{"positions": "learned", "attn_scale": 0.125, "init_std_down": 0.00593}
Below are experts of layer 7 (counted from 0) of a mixture-of-experts language model. Rows are named router (the router's row for the expert) and show model dimensions 0-47. Each number is 128 + 24 x the weight over its row's rms, rounded and kept within 0 to 255.
Before each expert's rows: "gets" lists some tokens that make up at least twice as much of what it gets as of all text. This comes from a sample of Wikipedia text that the model never trained on. Tokens count by the router's weight.

# expert 53
gets: " D", "U", " K", "Z", "A", "L"
router [113 143 132 126 152 127 115 123 155  99 146 163 147 108 119 165 131 147  58  63 161 167 137 122 107 116 126  85 141 123 154 139 188 136 124 118  77 157 118  98 114 138 115  89 168 129 153  81]

# expert 119
gets: " Great", " British", " Royal", " the", " American", " States"
router [175 161 153 127 176  86 143 170 153 134 142 141 157 169 145 117 118 157  87 101 178 135 116 132 121  93 121  94 168 113 131 125 139 103  98 141 100 146 140 110 118 117  64 147 152 143 147 129]

# expert 35
gets: "-", " Title", " —", " Socorro", " Peak"
router [182 128 135 164 127 114 152 154 157  80 145 149 154 149  87 175 128 123 114  83 142 134 160 127 152 101 150  94 141 128 149 146 186  81  94 127 116 112 135 105 132 122 116 102 143 125 188 122]

# expert 56
gets: " University", " School", " College", " Award", " Academy", " Museum"
router [141 116 162 119 151 114 120 179 171  98 109 154 154 135 123 131 152 124 105 125 144 144 137 100 149  95 133 113 151  70 118 132 138 108 110 115  98  99 146  87 164 119 124 117 141 139 163 107]

# expert 157
gets: " 1", " 2", " —", " 0", " 3", " 4"
router [154 124 128 133 133 132 159 130 158  97 105 119 181 159  90 155 131 148  88 102 140 139 132 101 131 115 145 118 141 129 151 120 165 126  90 129 124 121 132  83 131 135  85 111 141 102 164  93]

# expert 143
gets: "–", "00", "30", "11", "15", "10"
router [163 131 139 151 137 120 143 162 163 121 114 158 152 125 112 132 160 147  87 130 139 156 134 127 125 139 150  59 151 124 128 138 184 128 137 130  72 164 124 137 142 124  65 101 132 126 195  87]

# expert 85
gets: "s", ")", "\"", " him", " region", " them"
router [142 135 144 142 120 105 151 127 178  60 118 119 170 144 101 140 175 120  97 108 142 133 153 123 132 125 134 125 139 123 166 119 151 120  94 131 124 133 115  85 133 126  92 105 146 114 159  87]

# expert 40
gets: "=", " =", "|"
router [137 135 152 124 151 125 145 139 183  84 141 137 156 143  76 150 143 152 101 116 152 147 139 126 103  90 153  82 148  93 159 143 164  94 109 116 126 152 132  72 136 114 123 117 137 125 198 106]

# expert 216
gets: " played", " served", " known", " based", "ed", " worked"
router [119 134 146 133 151 143 127 140 146 119 106 163 160 114 125 138 127  99 119 130 152 125 139 148 143 111 133 104 131 134 123 157 155 117 130  92 137 147 123 109 115 124 136 128 125  69 197 137]

# expert 99
gets: " 1", " 3", " 2", " 6", " 4", " 5"
router [134 122 133 141 156 108 115 148 160 110 148 143 131 121 140 148 120 144  77 103 162 167 133 123 110 133 153  89 141 121 129 116 201  93 130 130 105 128 178 125 129 104  86 115 140 133 176 112]

# expert 51
gets: "s", "ers", "ics", " Awards", "rs", " Actress"
router [146 157 165 147 106  81 150 166 138 126 133 112 133 170  94 139 175 108 124  94 148 128 132 127 143 100 122 101 163 124 122 139 166 106 122 117 151 114 159 109 116 119 110 125 137 120 164 121]

# expert 115
gets: " August", " October", " May", " September", " November", " December"
router [164 149 142 144 132 111 144 167 159 103 111 167 151 141  66 128 134 164  92 100 160 160 131 140 137 128 133 115 188 101 140 131 152 128  93 114 111 126 164 112 129 127  99 106 159 119 186  98]

# expert 183
gets: "ed", "ing", " won", " made", " with", " received"
router [149 146 147 177 141 137 155 126 140  87 121 118 139 168  90 167 141 109 107 112 151 154 121 135 110 120 108 124 140 129 142 150 153 126 147 112 137 144 124  97 113 127 137 101 121  83 183 129]

# expert 61
gets: " 1", "0", "5", " 2", "8", "6"
router [153 128 128 138 154 128 141 161 167 103 146 115 134 140 126 135 142 144 115 108 172 147 130 137 127 165 157  91 166 127 131 127 186  89 122 119 124 141 181 133 124 107  92  84 137 137 169 116]

# expert 63
gets: " the", " a", " National", " The", "The", " his"
router [133 139 130 153 171  94 150 160 143 126 152 135 158 134 126 124 154 142 113  76 192 127 120 120 122 116 106 103 140 133 122 171 127  80 101 132 144 128 163  98 138  96  80 103 149 115 172 127]

# expert 175
gets: " 25", " 1", " 19", " 22", " 28", " 21"
router [121 127 127 143 130 123 146 111 149  90 156 121 140 126 103 152 140 139  72  69 177 159 137 108 120 137 143 109 151 136 142 121 166 101 109 106  91 148 156  84  79 133  89 109 148 133 161 105]

# expert 150
gets: " of", " in", " the", " at", ",", " from"
router [171 159 153 159 125 128 122 172 144  80 128 100 134 157 100 146 128 141  92  91 148 136 110 128 133 146 121 107 170 117 127 142 171 103 117 130 106 151 151 113  91 100 100 120 141  93 170 109]

# expert 191
gets: "|", "-", " |", ";", " -", " *"
router [159 159 115 147 130 135 117 119 119 105 131 119 154 145 122 139 168 135 111 124 156 176 134 129 128  91 134  88 167 103 117 186 175 118 130  98 101 142 120 129 124 136  99 101 160 117 195 114]

# expert 227
gets: "ion", "on", "ation", "ment", "ure", "ing"
router [173 143 159 131 140 108 156 183 142 105 108 117 184 150 132 143 143 108  80 130 159 129 144 159 149 125 132 103 193  95 123 112 113 113 128 126 149 128 106  89 119 114  75 127 139  81 158 142]

# expert 43
gets: "s", "\"", "ity", "ism", "ness", "ance"
router [160 142 152 164 138 125 174 158 175  93 128 117 165 153 119 122 155 126 111 123 161 147 154 151 121 120 161 134 138  98 129 153 147  91 106 127 151 142 118  71 120 126 120 125 152 115 142 124]

# expert 162
gets: "s", "es", " people", "ers", " members", "rs"
router [162 163 136 160 136 125 161 156 139 128 108 107 153 159 120 159 175 145 104  99 176 141 150 122 111 115 156 102 168 123 133 157 149 100 123 112 144 136 122 110 111 107 126 107 160 106 146  90]

# expert 21
gets: ",", " of", "%", " population", " households", " the"
router [148 141 116 174 128 156 164 155 134 113 107  93 170 128 113 146 123 132 142 108 161 182 126 114 153 133 150 104 176 131 115 150 139 110  96 104 146 136 155 122 104 106 139 105 126 129 189 117]

# expert 221
gets: "p", "w", " l", "f", " f", " F"
router [104 147 144 124 171 144 137 139 152 121 158 155 125 137  97 116 111 132 118  99 133 154 161 136 111 128 136 142 151  75 147 138 148 117 138 106 126 134 112  57 132 120 109  92 148  98 154 137]

# expert 86
gets: "th", "x", "h", "rd", " second", "ith"
router [146 108 167 148 148 143 165 193 165 156 144 131 170 146 134 100 139 168  91 114 170 112 145  97 108 160 130 130 157 127 175 137 127  96  97 120 136 149 172 110 127 110  82  86 129 101 150 108]

# expert 54
gets: "-", " •", " Single", " type", " elevation"
router [155 148 162 140 132 148 147 171 139 119 136 137 122 114 101 115 159 145  92 144 184 150 154 137 102 141 145 100 181 131 128 163 172 113  87 121 129 143 158 120 143  80  65 117 146 129 180 139]

# expert 94
gets: "s", "'", " its", "’", "es", " their"
router [157 154 133 154 116 100 160 170 133 116 137 128 137 178 127 165 178 135  85  99 158 150 144 126  85 102 130  85 195 131 163 177 148 117 106 124  94 111 137  99 128  96  93 129 148 120 160 132]

# expert 240
gets: "t", "h", "n", "m", "g", "en"
router [124 108 135 158 166 155 124 167 163 122 143 158 165 138 117 164 110 104 116 116 151 140 134 111 137 154 143 119 172 103 159 131 151 104 110 160 115 132 149 105 115 119 110 102 150 102 137 102]

# expert 18
gets: " University", " League", " Party", " School", " Court", " Council"
router [153 145 139 119 159 106 144 158 154 133 112 138 159 127 114 131 180 129 119 105 168 109 137 121 133 106 153  81 159 101 144 154 128 102 103 113 113 152 147  84 118 117 112 133 159 131 170 121]

# expert 166
gets: " rel", " rem", "dr", " sl", " al", " bl"
router [160 165 153 135 120  99 134 124 147 113 134 116 105 161 107 131 130 134 101 119 186 150 169 106 172 133 126 133 163 105 127 145 151 119 109 125 118 166 131 146 139 106  91  85 141  85 139 125]

# expert 153
gets: "B", " t", "S", "T", "G", "V"
router [140 137 135 116 130 142 113 125 164 108 145 169 159 121 115 156  93 157  95  88 157 133 148 116 108 116 158  90 160 103 152 166 162 125 137 138  80 135 113  70 154 133 117  73 136 130 135 121]

# expert 189
gets: "=", "Species", "Geography"
router [157 137 148 152 119 116 136 138 167 105 126 128 168 152  93 125 147 152 107 124 126 137 135 107 125 132 108 114 151 106 163 179 181 113 105  85 143 105 138 119 131 130 117 112 173 124 171 120]

# expert 9
gets: " of", " |", " as", " by", ":", "-"
router [154 158 147 156 135 113 130 163 152 131 131 165 148 170  74 140 139 128  95 129 149 163 139 139 173  96 142  80 167  87 143 120 185  97 113 133 128 137 144 123 124 126 116 112 144 105 153 140]

# expert 5
gets: " w", " app", " disc", " part", " unc", " acc"
router [141 147 138 146 161 156 131 142 135 108 140 118 132 151  72 122 134 114  97 142 121 123 119 113 127 131 118 150 167 121  89 154 138 118 133 107 153 158 140  84 149  98  81 105 117 105 169 149]

# expert 255
gets: "S", "C", "P", "K", "M", "L"
router [161 152 145 129 142 126 117 124 147 146 172 167 136 123 137 129 126 123  90  78 193 155 169 143 109  98 138  84 158 123 132 161 157  95 134 141  92 125 129  79 161 145 126  66 137 115 141 102]

# expert 249
gets: " cl", " p", " sp", " j", " sc", " t"
router [158 155 165 130 116 148 103 113 120 104 133 120 141 130  83 123 108 138 105 127 151 138 148 121 133 147 126 126 147 106 128 133 170  89 118 113  80 154 133  94 144 128 110  59 117 117 148 132]

# expert 11
gets: " the", " a", " on", ":", ",", " for"
router [154 155 160 137 140 110 136 172 160 148 151 108 132 158 129  96 129 146  98 112 184 150 146 110 134 124 147  99 161 129 113 135 129 123 107 108 106 139 154 139 115  98  76 120 178  96 160 137]

# expert 33
gets: " American", "n", "an", " British", "ian", " French"
router [162 156 129 151 176 142 151 181 150 139 101 120 167 164 128 113 142 144  93 111 168 130 156 133 111 116 139 116 147 118 122 158 146 107 106 135  99 142 150  77 140 112  89 129 145 134 145 110]

# expert 197
gets: "y", "ry", "ty", "cy", "ary", "ery"
router [151 147 155 186 118 103 123 157 164  86 130 137 183 159 134 138 140 103 136 131 132 120 137 130 142 106 162  93 129 102 153 125 122  65 131 100 113 169 135 113 122 119  98 101 117  97 147 124]

# expert 142
gets: "°", ".", " /", "33", "56", "41"
router [138 141 137 140 164 150 146 144 133 111 138 142 151 135 117 144 146 131 124 128 136 139 156 156 110 141 145 119 112  98 120 152 145 115 130 119  93 128 121 125  96 117 121 116 117 135 209 133]

# expert 230
gets: "-", "–", "/", " '", " \"", " ‘"
router [156 129 138 135 119 127 160 145 165 145 138 163 126 120  92 138 176 142 121  96 163 134 148 136 125 115 152 105 164  91 121 165 150  84  97 108  84 169 149 113 152 119 118  93 141 127 156 116]

# expert 151
gets: "M", "D", "R", "F", "B", "P"
router [169 136 142 121 119 153 119 126 165 121 135 146 144 114 125 136 116 167  84  68 189 135 136 127 126 110 151  89 146 131 127 160 156 124 158 142  99 143 140  75 134 130  97  85 124 136 138 114]

# expert 247
gets: ")", ";", " 0", "%", " 1", "}"
router [128 127 135 124 131 144 164 150 142 104 112 115 159 131 115 147 123 145  68 103 137 122 144 134 116 121 140 101 150  89 131 143 149 100 105 122 118 133 130  86 125 126  85 101 147 128 159 104]

# expert 174
gets: " e", "cc", "qu", "st", "bl", "pl"
router [151 180 126 133 135 143 142 164 135 129 160 150 134 133  96 103 156 134  71 115 152 143 181 104 136 143 139 141 137  94 123 134 149 111 134 111 124 149 102 124 132 102 103 122 118 130 170 126]

# expert 177
gets: " County", " War", " District", " Army", " war", " north"
router [158 135 148 142 176 101 144 168 152  95 116 149 156 134 112 158 142 131  68  91 147 127 113  98 131 121 146  65 144  85 130 138 154 121 104 103 118 163 149  74 129 141 131 146 163 143 165 112]

# expert 87
gets: "|", "\n", ";", " |", "–", " SS"
router [122 159 151 146 113 110 124 110 137 125 161 123 122 156  81 172 155 123  96  58 137 159 162 148 129 125 154 113 143  86 102 153 152 109 136 137  98 182 117 112 126 129 121  96 150 134 191 119]

# expert 77
gets: "'", "-", "s", " 0", " instrument", "\n "
router [152 125 146 139 121 100 121 157 145 107 130 117 185 148  78 140 123 150  84 101 127 135 116 139 162 106 140 104 149  92 141 158 158  62 100 117 124 150 132  70  99 128 116  98 157 115 179 114]

# expert 163
gets: "eg", "gu", "ust", "iv", "ec", " Ag"
router [133 141 111 169 131 115 176 133 122 136 170 114 117 159  79 105 123 148 144 128 144 104 155 152 132 133 137 127 161 106 114 144 127  93 148 127 137 122 150 116 143 103  79 129 153 102 167 121]